{"num_hidden_layers": 8, "hidden_size": 448, "n_experts": 16, "experts_per_token": 3, "d_expert": 224, "d_shared_expert": 0, "hidden_act": "swiglu", "moe_layers": [2, 3, 4, 5, 6, 7], "router_score": "softmax", "normalize_top_k": false, "routed_scale": 1.0, "balance_loss": 0.00177, "balance_bias": true, "router_bias": true, "init_std_router": 0.0365, "lr_router": 0.000416, "vocab_size": 16384, "norm": "rmsnorm", "norm_eps": 1e-05, "tie_word_embeddings": false, "optimizer": "soap_variant", "learning_rate": 0.00264, "beta1": 0.95, "beta2": 0.95, "max_grad_norm": 0.5, "batch_tokens": [32768, 65536], "max_seq_len": 1024, "train_tokens": 319300000, "max_steps": 6617, "dataset": "wikipedia_en"}
Below are experts of layer 2 (counted from 0) of a mixture-of-experts language model. Rows are named router (the router's row for the expert), gate (a neuron's input weights, with its number), up (a neuron's input weights, with its number) and show model dimensions 0-55. Each number is 128 + 32 x the weight over its row's rms, rounded and kept within 0 to 255.
After each expert's rows: "mostly gets" lists some tokens that are sent to it at least half of the time. This comes from a sample of Wikipedia text that the model never trained on.

# expert 9
router [187 128 181 155 185 164 111 116 147 119 107 108  84 113 107 149 108 148 120 153  71  72 195 126 166 124  76 140  88 178 146  41 108 140  63 158 148 167 119 181 118 140 132 152  99  97 114  86  75  83 163 118  91 146  86 200]
gate0 [ 83 141 134  92 125 133 134 132 113 110 138  84  74  95 118 150  84  84 158 188 121 139  90 133 124 131 132 123 103 112  90  91 123 134  90 143 131 127 153 140 144 144 100  79 118 139 149 149 129 111 114 111 133 175 149 127]
up0 [116 100 139 138 104  92 174 172 124 170 159 154 114  87  90 135  86 144  87 214 122 117  96  96 155 110 112 163  89 136 139  90  87 114 142 143 144  73 168 109 146  97 118  94  51  86 124 173 108 144 197 110 105 125 130  73]
gate1 [149 102 133 133 138 135 176 137  82 120  41 128  63 123 114 114 123 126  63 144 132 140 133 139 137 168 161 124 134 102 113 118 120 114 112 180 157  82 123 161 170 148 157 112 133 134  73 202  93  76  98 188 109 110 199  99]
up1 [138  81 120 120 151 135 206 130  96 180  85 140 119 121 116  88  66 166  92 125 157 132 163 109  89 173 148 100 129  68 141 172 155 129 149 183 185  79 120 150 162 104 167 127 117 169  82 198 137 124  90 175 154 152 173 115]
gate2 [119 150 149 141  79 101  80 168 107 110 127 131 116 109 113 168  87 119 105 125 159 124 142 112  48  79 164 163 122  93  69 127 171 148  67 138  73 163  80 147 143  70 152 137 153 169 125 140 119 140 121 127 157 189 133 131]
up2 [138 195  98 132 173 172 125 152 172  91 134 144 147 109  65 110 172 157 169 107 104 179  87 106 107 192 146 124 104 101 155 171 137  88  78 146  68  59 183 108 158 133 157  84 160 152 113 138 112 106 158  98 112 114 115 117]
gate3 [ 86 172 107 149  35  55 163 179 108 176 171  98 180 163 152 163 152 121  90 120 157 100 169 143 183 106 149 158 166 123 105 103  86 112 156 106  86 168 156 170 120  66 103 128 108 128 137 131 125 127 140  98  69 168 143  98]
up3 [115  84  54 128  71 128 114 155  87 118 173 132 134 128 183 139 168 125 121 111 111 109 163 120 209 193 149 103 169 150  67 127  48 112 147 129 117 132 100 193 131  88 156 137 140  62  91 158 161 120 109 124 143 119 152  79]
gate4 [141 109 164 105 146  99 170 159  86 114 138 119 127  87 185 102 185 127 187  72  55  42 164 165 100 173  67 105 159 136  99 141 118 108 123 204 136 123 102 183 198 162 140 105 133 168  90  99  77 181 143 157 150 145 187 171]
up4 [ 87 145 111 141  91 136 119  86 162  96 113  95  82  81 114 130  99  99 114 169 150 149 106  71 140 117 144 133 114 142 145 103 124 131 109  78  95 110 153  38  94 193 123  79 113 127  84 136 205  84 154  76 111 162 147 120]
gate5 [132 202 108 128 169 226 135  93 136  41  88 154 176  97 118 125 128  92 150 128 165 146 109  75 120  76  71 147 147 104 136 146 165 123 156 132 148 100 116 131 141 127 166 125 120 140 139 117  97 117 112 143 132 144 115 162]
up5 [114 142 160 147 189 160 169 150  93 100 120  92 191 137 118 156 114  74 168 117  55  82 164 179 100 102  98 134 116 112 115 165 135 138 180 116 161 173  46  86 143 131 101 189 130 138 145 119 107  63 123  98 194 163 111 139]
gate6 [105 107 129 149 150 132  94 103 166 149  97 188 153 134  98 151 149  99 123  80  86 147 197 147  80  75 150 117 201 171 131 124 116 148 123 150 162  57 159 140 158  95 139 148 111 115  66  91  96 101 104 115 140 120 159 132]
up6 [114 185 122 128  96 169 106 162 177 135 162  87 158 126 119  88 108 142 124 118 181 151  69 113 169 147 121 105  61 113 172 140 136 139  81  95  72 143 122 127 116 203  96 102 113 110 115 175 158 131 194 139  99 126  98 120]
gate7 [116  92  92 122 148 153  27  93 143 128  55 139 156 115 124 187 148 151 140 108 120 161 159 156 161 110 123 154 123 131  56 197 149 168 136 130  99  93 133 113  84 138 108 148  79 104 148 173  67 130 104 127 198 143 122 133]
up7 [185 158 153 156 122 109 211 131 171 164 167 114  37 124 150 126 135  96 123 132 219 135 108 157 107 132 121 141 160 177 192  69 117  82 155 165 144 142 133 151 157 138  88 138 176 150 135  87 187 135 161 140  88 104 116 131]
gate8 [139  57  99 149 132 108 143 127 178 160  84 116 157 159 132 146 130 193 130  52  99 137 123 139 128 112  91 173 121  87 139 162 123 170  97 182 170 130 166 136 115  96 151 144 134 156  79 150 129 137 148 104 196 127 125 136]
up8 [157  39  91 135 150 147 136 104 155 173 120 139  87  87 144 162 182 172 108 130 106 129 155 199 114 133  93 184 118 130 155  76 126 129 109 124 135 148  72 136 128 168 117 142 133 100  77  94 133 165 163 163 105 131 125 161]
mostly gets: ")", " has", " had", "ed", " made", " used"

# expert 8
router [127 129  97 109 135 147 105 138 157 156 140 159 166 109  93 152  86 100 125 149  92 136 102 124 183  88 145  93 148 118 181 119 136 176 125 155 146 115 105 104 136 113 147 102  79 158  78 155 101 182 141  98  72  95 126 108]
gate0 [120 137 103 150  72 173 157 151 136 154  81  89 173 111  70 111 133 136 149 125 131  77 102 103 130 101 116 126 176 124 135 129 104  89 200  76  94 126  75 143 184  39 169 111 114 120  92 120 156 169 108 121 114 133  88 144]
up0 [151 136 154 109 181  89 108  81 140 125 180 144 109 174 146 158 114 110 124 145 107 161 160 100  79 136 149 133 115  95 129 155 189 206 105 158 140  98 148 113  98 215  97 115 136 134 146 188 135 113 156 150 125 158 129 152]
gate1 [172 149 115 147 133 111 119 131 118 124 107  95 116 138 162 133  44 161 157 122 120 132 144 151 125  97 106 115 158 136 103 105 129 149 122 135 115 120 160 138 145 130  73 147 115 110 164  68 112 156 153 130 123 162 144 144]
up1 [119 102 143 121 139 169 150 147 127 107 192 136  66 143  98  96 175  99  82  91  82 138 134  81 111 165 130 148  59 163 164 148  99  66 134 126 123 136  91 138  94 158 193 118 136 143  90 166 130 130 143 112 127  82 100 141]
gate2 [144  69 121 182 169 174 115 109 170 174 143 137 129 113 112 166 109 152 108 183  87 114 154 118 163 131 136 127  97 122  92 119 127 113 105 135 144 102 132 108 121 120 138 168 167 157 118 181 116 160 134 146 137 138 162  97]
up2 [147  98 148 184 157 172 109  92 183 163 128 154 112 113 130 136 119 148  69 176 116 135 108 128 171  92 145 162 121 116  93  94 123  85 112 123 128  96 130  98 117 106 123 154 137 128 119 159 120 164 134 139 141 117 187 104]
gate3 [ 78 197 107 119 131 132 125 110 181 161 164 115 175 113 144 101 180 144  66 172 142 195 137 120 109 180 134  68 127 121 124 123  99 148 135 108 175  85  98 159 138  75  81 172 218 153 128 102  90 154 207 161 115 133  89  94]
up3 [131 126 186 137 142  96 124 145  51  89 115 127  62 122 153 154 103  88 174  89 108 112  91 170 150  90 140 138 167 166 118 155 127 151 160 138  89 151 159 106  65 186 174  94  60 117 127 145 190  71  54  77 141 158 173 141]
gate4 [128 182 125  68 115 167 170 117 162 112 138 123 134 105 176 105 154 144 144 139 107 177 162 124 140 106 139  71 137 124 110 104 142 207 206 120 136 140 125 166 189 153 110 153  99 164  92 156  85 184 143 207 129 105  89 124]
up4 [118 175 141  89 154 142 158 145 139 121 121 160 129  96 141 136 138 128 116 154  95 136 173 125 173 102 141  36 197 123 144 104 117 173 149 141 146 141  92 202 150 178 125 129 107 163  80 185  81 140 102 195 136 129 127  81]
gate5 [140 126 196 112  73 151 122 161 120 114 147 134 134 106 155 175  73 192  73  85 180 112 125 102 111  90 136  80 103  98 104 157 116 140 110 165 167  93  88 118 148  95 129  70 145  56 120 139  96  34 109 151  97  98  99 206]
up5 [131 115 113 104  53 223 143 189 112 186 134 134 135 112 141 127 114 153  92 118 147 102 164 100 132  68 135 141 105  99 109 122 203  78  79 131 147 110 133 126 119 138 115 126 120 100  85 155 156 136 129  87 124 123 109 127]
gate6 [162 137 111 138 159 172 144 135  75 127 155 126 119 152 113 115 141  79 241 151 149 160 131 117  92 176 167 146 153 165 168  73 109 121 120 121 158 144 109 143 126 144 203 182  97 111 118 146  73 142 108 111 160 115 108 135]
up6 [129 144 126  92 145 129 126 142 106 140 150 141  49 140 147  98 142  64 186 123 183 120  80 153 133 125 190 152 128 181 137  92 146 174  75 122  98 161 111 118 126 107 185 163  73  95  90  78 141 141 148 143 130 143  63 121]
gate7 [100 152 161  94 160  95 166  85 127 171 160 114 142 131 168 143 179  87 166 143 168 144 141 177 140 115 161 123  74 162 105 118 198 158  94 134  73 124 152 128  56 192  99 179 133 168 132 110 142 121 131  97 152 159 146 105]
up7 [131 125 147 111 148 131 170 122 145 139 155 130 135 125 155 113 181  68 183 141 136 147 139 189 138  73 165 109 123 143 113 146 174 121  90 180  65  95 153 146  72 165  86 180 148 184 117 153 114 150 145 121 147 154 168 109]
gate8 [ 87 174 106  71 108 125 178 135 158 116  99 127 105  93 123  83 154  74 128 160 125 117 127 155 105 124 132 100 183 158  86 103 171 165 138 150  98 151  82  95 149 168 134 130 117 141 109 124 116 116  86  92 127 116  96 124]
up8 [107 176  98  80 146 113 195 130 164 158  46 133 137 120 141  74 157  90 141 148 133 143 168 152 142 133 140 111 137 137  53  89 166 184 165 136 114 106 113 127 110 157 148 176 101 166 117 114 102  98 145 140 146  85  86 150]
mostly gets: ",", "s,", " –", "a,", "e,", "),"

# expert 6
router [126 137 121 130 140 138 117 137 153 147 107  93  86 150 161 160 113  99 116 133 116 113 138 128 128 128 125 132 127 114 138  91 144 127 113 109 132 135 127 138 103 156 152 152 105  59  79 144 157 170 106  97 122 148  97 167]
gate0 [117 122  77 115 170  62 116 172  75 101 184 165 118 133 137 126 128 120 164 133 167 169  72 131 111 125 160  97  91 131 145 109 111 104 159 118 135 116 189  94  90  82 106 155 144 127 117 173 142 128 123 132  97 124 106 106]
up0 [111 130 110 140 170  95 200 136 136 150 171 136  98 157 145 142 156  88 172  98 155  96 119  89 227 121 130 113  68 117  89 142  49 148  66 133 106 113 160 107 150 103 127 122  93 147  82 158 109 184 160 177 178  60 121  82]
gate1 [ 77  84  96 188 113  64  95 102 126 106 122 144  99  67  85 117 110 108  67  88 121 131  86 152 159  64 112  87  89 190 133 126 131  96  58 175 102 138 103 130 128  89 129 159 150  66 157 111 121 128 178 150  93  95 120  29]
up1 [ 95 129  81 112 136 179 130  78 122 133 193  80 125 147 117 111 143 162 109 127 165 158 158 114 188 144  86 113 142 129 138 137 100  72 120 178 117 169 184  86 154 139 162 219 107 102 108 121 143  71 119 139 104 111 124 109]
gate2 [139 136 104 116  66 145 137 125 116 140  94 116 188 157 145 120  82 151 142 175 152 173 114 139  91 107 156  89 130  84 182 123 111 114 147 173 164 149 126 138 122 150 118  79 103 144  80 188  98 111 129 130 187 128  85 149]
up2 [112 161 175 121 185 129 105 125 124 103 165 152 118  97 104 159 190 142 127 115 103  63 190 121 126 122 122 171 149 145  87 112 142 119  97 104 114 153 116  96 118 151 142 192 171 114 107 120 116 146 130 172  78 146 137  97]
gate3 [182 152 106 111 167 163 129 142 138 133 169  94 155  65 103 149 164 126 119 146 139  85 107 117 117 101 154  70 140  63 143  91 203 130 120 148 103 126 100 155 145 101  74 132 102 110  84  74 170 140 157 114 139 108 176  75]
up3 [165 146 121 142 109  94 110 114  87 171 148 109  93 130 132 146 169 109  84 137  96 170 119 200 143  95 178  90  91 113 125  99 139 125 120 157 142 154 170 152 169 131 113 138 132 133 104 117 134  83 115 165 151 161 139  99]
gate4 [121 160 150 148 102 140 136 124 182 108  74 126 119 134  32 138 106 128 138 116  78 122 169 142 149 183 171 106 168 139 102 137 160 205 159  94 162 161 115 134 181 163 137 148 112 136 109 111 126 164 103 107 158 163 119  74]
up4 [ 82 107 167 144 159 127  12 171 101 143 223 202 114 105  66 152 161 148 149 138 178 154  91 113 115 105 159 134 122 116 111 140 135 115 150 182 200  87 163 119 182 117 147 116 122 114 176 137 127  76 114 139 125  88 176 106]
gate5 [ 69 182  90  82 162 168 176 166 101 106 143 170 105 185 158 124 125 180 169 117 136  90 106  84 145 103 120 106 111 130 166 158 145 160 112  74 120 138 111 133 134 100 148 157 102 118 127 144 136 143 136 101 173 127 126 129]
up5 [136  42 153 186 103 122 106  57 109 105  56  67 101 105  84 133 130 139  96 113  95 104 151 210  84 158 170 164 132 120 108 140 106 108 149 180 141  98 196 118 132 120 117 143 136 104 176 140 102 154 152 145 142 123  85 140]
gate6 [129 118 126 121 163 114 143 122 183  99 102 107 134 127 186 129  89 134  66 135 129  79  73 140 158  74 104 144 142 121  99  94 116 103 168 141 155 136 143 174 164  77 150 133 203 144 140 106  86 125  82 174 145  80 146 138]
up6 [163 120 164 101 134 151  65 100 100 153 160 101  59 113  58 117 151 136 121 103  89 157 189 160 118 130 145 131  81 160 172 134 131 161 156 113 128 127 134 105  94 116  98  75  50 135 112 148 115  98 163  97  77 161  91 114]
gate7 [126  79 109 182 112  95 122 115 149 101 166 185 137 133 106 115 127 135  85 114  41 137 160 144 172 113 116 165 114 112  94 111 172 132 140  62 106 136 100 123 100  98 164 126 124 164 150 131 150 141 152 143 114 151 107 123]
up7 [150 131 121  97 179 236 144  97  85 139 117 107 110 127 123 109 102 173  69  92 149  97 133 114 112 129 137 109 173 179 186 157  82 126 138 159 153 170 170  98 137 146 134 125 133 112 129 168  89 146  88  93  87 117 162 136]
gate8 [106 121 141  99  95  82 172 101 101 114 108 141 135 130 107 179 108  95 118  81 146 148 154 137 136 131 121 152  60 111 126 159 100 144 185 144 155 133 164 100 150 125 172 151 140  93 159 129 176 113 128 165 147  70  72 159]
up8 [102 168 114 125 144 142 115 152 162 135  77 195 123 127 152 130  85 144 106  58 132  77 204 159  79 122  83 122 138 122 129 182 165 159  96  76  86 167 125  94 139 125 141 119 111 133  41  93 102 105 100  78 108 138 156 167]
mostly gets: " in", " for", " by", "==", " on", " at"

# expert 14
router [125 150 140 145 109  95 121 121  82 171  82 156 158 132 114 146 137 153  91  92 162 183  92 152 128 176 182 154 124  79 173 110 117 146 124 126 119 122 173 171 156  99 167 118 159 143 155 150 109 133 107 162  67 120  98 119]
gate0 [107 149 130 139 152  71 103 126 142 141 144 123  99  96 160 147 140 128 134 159  95 136 139 114 148 115 113 113 136 126  98  96 150 111 112 129 127 107 115 133 136  85 143 142 135  88 138  96 131 141 133 145 162 172 128 159]
up0 [159 103 152 101 102 173 160 126 126 135 167 132 134 205  85 159 147 188 129 127 139 157 111  94 133 147 143 140 105 145 148 149 115 121 115  74 145 110 127 121 117 148 154 130 138 148 100 125 128 113 108  90 141 101 137  80]
gate1 [117 109 113 102 135  91 120 163 110 132 116 119 181 134  90 118  99 181 130 144  90 158 110 194 150 135 174 153 106 139 157 158 115 186 128 240 116 126 155 123 146 134 100 134 103 118 132  73 152 143 192 119 165 183 129 170]
up1 [138 115 159 176 145 184 102  50 107 103 150 107  67 117 179 116 137  83 109 135 133  69 146 101 131  89  66 137 124 126  90  77 137  94 138  85 129 157 126 104 131 111 165  77 175 107 165 206 106 133  90 128 108  94 121  66]
gate2 [118 139 154 170 114 134 161 138  17 131 119 119  96 100 145 131 145 121 155 139 149 137 129 168 178 145  54 101 153 155 158  72 142  97 106  95 158 100 101 122 125  82 122 128 124 139  52 132 164 171 164 107 182 143 100 115]
up2 [155 134  89 136 130 143 152 164  74 171 106 143  96 112 196 135 113  90 165 131 154 105  91 100 105  79  81  95 191 154 148 127  87  92 151 159  97 131 115 124 181 115 128  94  72 138  78 130 126 123 131 145  99  97  95  81]
gate3 [ 84 148  90 174 138  80 138 108 106 161 117  97 124 116 221 164 119 111 150  64 146 156 127 140 147 113 140  84 117 161 106 123 131 167 189 227  80 118 170 119 167 162 126  76 165  91 128 105 151  88 142 152 138 191  42 156]
up3 [121  95 160  84 105 178  84 192 150 121 112 130  77 151  71  90 136 111 120 161  60  95 108 121  86 136  96 211  97 102 162 101 114 115 109  58 129 157 126 120  86  77 145 186 131 148 126 121 128 164 109  94 145  57 214 172]
gate4 [ 71 157 194  65 132  95 190 133  91  88 136 118 103 143 155 171 109  95 162 142 169 136 102 122 120 118 181  68  69 103 128  99  58 192  95 115  66 133 154 120 155 126 148 186 104 190 170 180 130 133  77 145 161 164 174 139]
up4 [180  85  99 212 127 134  89 119 177 189 102 162 159 125  63  73 138 173 118 124 119 101 162 161 133 141 117 148 198 139 145 193 185  83 147 113 171 156 129 137 125 101 105  91 152  74 101  93 105 139 165 104  78 116  63 120]
gate5 [122 102  90  84  95  78 176 103 105 116 152 179  59 165 161 160 130 101 132 201 165 120 152 133 135 153  46 188  89 136  80 199 117 121 120 121 136 125 168 124 187  89 155 116 138 198 103 132 159 122 140 133 128 153 169 148]
up5 [ 93  89 101 111 149  90  97 152 129 113 150 155  93 143 158 164 155 166 169 188 158  90 134 121 124 135  73 170 120 136 113 182 158 118 137 160 159 136 177 137 140  91 104 108 120 178 113 134 184  82 130 134 192 155 169 130]
gate6 [134 136 118 120 160 131 180 114 121 141 118 152 165 147 118 128 104 178  52 174 160 137 147  74 117  96 141 150 146  75 160 135 113  93 125 164  71 154 138 127  95 138 156 171 148 104 156 143 124 151 115 117  73 111 190 139]
up6 [160 150 133 119 110  98  91 122 147 132 142 148  80  93 161 132 142  83 196  88  83 130 140 172 126 179 112 106 141 183 119 143 129 133 132 133 159 107 105 127 188  78 115 113 136 133 167 113 112 119 159 128 191 145  94 145]
gate7 [122 125 135 151 124 111  93 122 157 135 118 102  99  83 109 162 137  88 110 186 106 125 167  82 117  93 137 129 101 144 136  77 113 140 160 176 146 186 181 176 126 115 156 121  87 148 101 142 155 121 138  73 234 175 142 130]
up7 [105 144 162 111 129 119 109 144  99 116 173 151 173 138 109 120 146 164 132  83 144 136 125 168 149 139 117 118 144 114 111 183 133 122  77  94 152 100  76  95 130 131 139 124 165 104 148 121 100 106 109 170  45 101 109 154]
gate8 [128 123 147 116 139 116 133  88 173 113 131  87 148 133 104 112 210 182 132 132 168 162 134 143 111 130  93 126 175 156 159 156 106 122 132 145 183 144 155 114  91 102 142  21 150 132 159 210 128 189 160 109 147 118 129 121]
up8 [141 140 130 120 150 131 140 110 184 115 123  94 146 137  98 141 189 183 133  92 164 172 122 137 137 139 126 118 182 149 163 158  82 101 146 142 177 144 133  81 111  73 130  18 148 101 163 179 109 181 158 113 166  98 117 162]
mostly gets: " States", " USA", "–", " years", "-s", " York"

# expert 13
router [166 101 150 131 108  78 136 119 129 137 130  94 125 142 126  81 132  86 135 108 152 147 138 147 159  90 123 102  59 126 127 196  97 145  95 140 102 155 133  91 109 132 134  69 119 141 151 102 121  65  98 122  82 101 209 145]
gate0 [104 113 141  93 113  75  99 135 132 162 156 162 206 150 115 138 151 111 149 144 137 154 110 153 119 169 162 134 140 152 158 181 113 145 135 138 135 141 193  89 142 107  91 101  91 123 149 138  96 110 113 180 114  97 162 141]
up0 [167 152  85 133 122 206 149  96 132 125  98  93  78 123  68  70  94 157  86 125 165  61 115 129  90 107 109 139 110 144  71  97 103  81 163 110 147  67  99 131 123 157 174 141 114 135 151 148 134 133 158 112 132 190  62 133]
gate1 [127 147 135 149  91 137 190  92 123 158 133  43  98 181 126 125 116 102 105 145 111 128 158 167 113 103 100 127 132 164 112 136 117  77 188 162 115 118 155 162  97 126 187  72 145 109  85 143 146 161 154 123 130  96 117  99]
up1 [131 135 134 140  67 167 154 110 154 100 163  55 160  95  83  71 150 110 148 144 162 135 122 107 145 163 103  85 185  86 117  96  92 184 168 180 119 207 120 155 165 127 105 150 127 118 144 116 172 164 127 138 141 112 169 162]
gate2 [119  59 178 130 101  81 152 146 127 120 117 152  90 118  84 147 101 108  68  93 137 161 147 176 106 102 146 116 111 154  78 149 161 104 112 136 148 120  93 139 115  83 170 144 155 145 103 146 163 156  45 106 124 109 119 174]
up2 [ 90  64 165 113  92 146 106 136 117 117 121 115 124 126 120 136  93 156  83 123 149 164 169  74  65 119 148 139 147 148  69 141 158 124 122 136 105  93 126 109 103  65 177 131 138 177  96 145 209 124  85 103  99 123 100 208]
gate3 [162 158 107 183 130 155 121 161 121  82 106 157 108 188 111 144 145  11 125 137 110 113 102 120 102 189 131 136  98  96 138 161 112 130  98 127 129  61 126  63 101  88 130 138  91  87 170 163 117 151 138 160 126 104 122 152]
up3 [ 75 141 162  97 166 166 152 106 126 191 160  99 129 122 144 167 115 187 131 160 126  94 117 116 174  85 116 112 157 109 129  86 140 104 146 149 169 149 167 163 156 125 136 148 183 134 109 133 149 134 145 111 102 116  86 119]
gate4 [161 113 148 125 100 165  80 133 137 153 130  82 121 110 101 152 137 119 144 109 135 151 129 128 147 127 126 120 145  87 115  88 124 115 185 110 173  63 132  87 136 109 150 135 165 162 143  89 124  94 195 154 138 135 133 107]
up4 [ 95 100 130 119 152  91 141  90 174  81 107 150 148 141 126 104  88 193 153 182 155  89 154 148 151  88 160 131 118 132 121 170 119 111 127  98  79 149 105 127 153 123 156 105 128 140 141 138 127 144  82 104 131 121 128 139]
gate5 [105  80 130 198 118 108 106  66 109  94  92  96 132  98 111 129 208 140  78 187 140 149 162 174 149 116 142  84 139 127 120  93 115 142  90 124 113 152 131  61 129 139 155 129 114 124 116 131 177 118  94 124 155 149 170 122]
up5 [138  69 158 135 116 138 135  97 123  79 100 118 115  85 151 141 142 133 135 148 145 141 121 156 117  90 140 173  98 137 134 104 170 145 136 103 133 153  72 123 140 128 144 208 116  64  90 176 134 143  64 144 161  66 153  84]
gate6 [ 57  91 103 109  97 133 128  74 141 139 110  76 130 134 180 172  95 137 142 155 149 144  83 127 177 164  98 101 139 144 151 167 110 139 118 144 165  98  66 157  94 120 102 111 105  76 145 107 210 133 142 156 125 136 129 138]
up6 [155 210 134 113 142 110 194 190  75 134 103 117  30  96 129 168 173 124 134 101 112  96 120 173 121 126 171 104 155  52  36 121 131  52  84 144 111  70 110 103 154 122 128 107 167 102  77 162 127 175  73 129 145 161  94 115]
gate7 [101  80  99 147 106 129  66 166 150 108 125 122 152 158 164 131 130 167 132 115 168 175 133 118 140 193 133 139 130 128 140 167  64 160 156 109 135 113  73 182 149 151 107 144 155 118 133 126 107  76 167 111 194  93  72 146]
up7 [ 98 187 119 143 126 113 136 134  97  99 150 112 139 139  94 175 134 115  84 185  74  96 175 159 118 116  81 154 135  79 107 145 117 124 136 161 136 124 145  83  74  94 123 134 145 107 140 145 133 105 142 101  66 127 174  91]
gate8 [135  93  92  74 146  92 119  77 134 180  97 112 125 139  98  92 148  91 140 111 136 122 160  86  97 149  90 139 110 133 150 151 146 112 141 144 186 168 120 179  93 130 136 147 142 136 177 127  95 121  96 142 180 122 191 139]
up8 [ 83 133 154 196 109 103 110  77 144 118  98 127 122 137 124 179  99 147 122  71 105 142  95 155 194 117 155 164 151 144 159 164  98  93 172 141 145 198 115 103 108 131 113 151 116 130 120 117 115 187 154 102 107 107 110 173]
mostly gets: " to", " would", " for", "m", " into", " can"

# expert 2
router [173 155 138 154 140 162 151 107 107 137 108 148 139 118 119 144 104 162 100 137 113 130 105 182 151 164 106 105 143  97  93 139 131  69 142 158 159 134 109 106 103 155 156  94 132 148 118 102  81 120 187 175  94 166 130 161]
gate0 [118 134 124 133  95 108  98  98 143 124 122 107 139 116  50  38 120 163 148 117  92 140 145  94  97 188 117 142 100 108 130 110  86 183 100 120 114 168 171 132 154 114 101  97 169  97  77 110 113 135 122 143 121  78 116 175]
up0 [141 121 135  99 141  95  94 130 142 121 177  84 102 127 189 170 151 106 138 128 128  99 145 106 175 134 128  89 175 106  54 108 137  92 180 125 161 133 110 136 164 165 120 193 125 139 204 131 144 119  96 117 100  82 140 113]
gate1 [156 147 170 158 180 105  41  86 155 100 139  58 119 132 141 169 119 163 132 132  74 150 130 134 120 110  85 120 119 111 139 121 178 129 145 190 101 151 128 190 150 103 145 161 135 103  90 138  82  74  81 171  89 221 129  93]
up1 [155 157 112 125 127 163 111 114 141 120 132 169  91 138 150  99 130  66  53  92 139 181 167 160  88 149 138 170 128 148 122  87 135  95 108 123 168 171  91 169 122  78 136  86 159 133  98 144 133 194 138 123 147 179  93 160]
gate2 [ 97 101 189 128 143 138 147  95  53  89 109 101  85 120 129 126 120  76 126 112 127 122 169  86  80 179  65 101 172 131 126 121 145  96 147 109 111 131 161 120 157 118 142 140 121 146  55 167 130 137 181 130 127 134 138 158]
up2 [160 149 164 179 123 201 132 143  70 104  67 141 160 164 138  63 153  63 128 150  96 194 141 161  61 113 124 112 144 137 170  64  91 128 123 150 155 132 125  87 177 100 144 111 106 162  94 189  88 126 129 121 211 166 139 150]
gate3 [132 128 104 118 113 102 199 174  59  88 132 101 118 120  96 143 126 128 168 130 126 119 133  92 171 140 115 132 153 144 164 147 131  78 193 109 151 129 121 203  96 148  70 128 116 132 108 107 131   3 187 107 183 170  56 117]
up3 [161 137 106 140 134  53  95 146 109 132  97 184 122 156 157 151 188 121  90 137 117 148 158 210 127 150 100 135  87  72 151 112  87 153 112 136  92 162 139 156 131 105 144 152 125 147  96 139  99 122 100 102 170 127 139  72]
gate4 [135 144  96  64 155 157 179 171 204 143 111  97 104  98 130 162 101 141 126 114 120 132 198 125 158 133 139 126 136 176 116 141 114 173 110 102  87 102  83 125 153 110 160  78 141 160 165 112 173  73  89  97 119  96 171 131]
up4 [106 154 154 149 113 187 150 124 114 175 122  69 149 122  82 137 125 109 135 123 138 160 156 148  97 154 125 109 133 105 144 122 136  75 127 114 160 122 133 142 111 168 109 128 128 101 101 130 110 198 123 131 116 147 125 114]
gate5 [132 158  91 155 106 179 141  83 124 149 106 120 133 114 188 124 164 177  77 123  84 157 159 135 104  94  83  63 134 120 103  81 134 121 131 132 173  58 140  53 151 161 155  85  88 140 117 116 155 114 123 142  91 131 103 162]
up5 [105 163  97 113  84 145 219  65  90 187  93 144 161 109 153  89 124 109 100 116  78 161 162 124 168  92  88 112 136 112 117  71 169 129 102 133 147  81 150  69 138 166 104 137  74 200 118 133 157  38 116 185 120 132  84 119]
gate6 [125 141 125  53 159 143 212  93 116 127 119 131 118 131 143 109 148 137 137 101 149 103 136 168 101 116 202 131 125 216 138  89 116 121 192 132 190 131 104 120 139 114 129 111 133 118 149  93 124 107 153 167 151 133 148 111]
up6 [181 159 100 170 116  85  95 137  93 122 153 114 101 142 158 100 116  93 148 162 100 119 115  93 136 142  49  88  69  44 117 158 149 115  92 121 141 120 199  91 104 158 127 155 113 119 177 112 184 179 139 157 105 104 128 144]
gate7 [141 158 128 149 135 149 147 114 116  97 135 195 144 136 148 135 100 138 131 129 102 126 107 151 136  94 170  76  65 112  92  93 100 130  90 143 113 130 118 101 140 134 143 163 115  89  47 118 102 104 124 139 101 114 158 179]
up7 [136  55 183 143  95 159 144 119 183 122 108 117 110 111 144 157 108 123  94 141 191  87  79 148 145 164 174 140 125 141  67 132 162 128 121 103  91 109 169 121 105 151 145  92 127 169 178 166 110 134 147 135 143 133 125  84]
gate8 [100 148 202 178 102 114 151  60 115 160 110 146 143 155 129 130 163  52 151 129 137 161 162 116 124 152 111  84 143 136  94 130 134 136 121 240 150 178 120 154 193 128 124 117  98 120 149  91  98 128 106 173  52 117  94 133]
up8 [104 131 137 138 127  91 145  37  99 106 131 136 133 112 154 115 105  62 136 125 159 133 148 146 133 165 125 106 187 132  98  66 160 152 136 164 137 190 114 120 135 112 106 146  86 105 121 101 134 108 141 148 103 126  85 147]
mostly gets: " United", " League", " Championships", " Cup", " Championship", " Ward"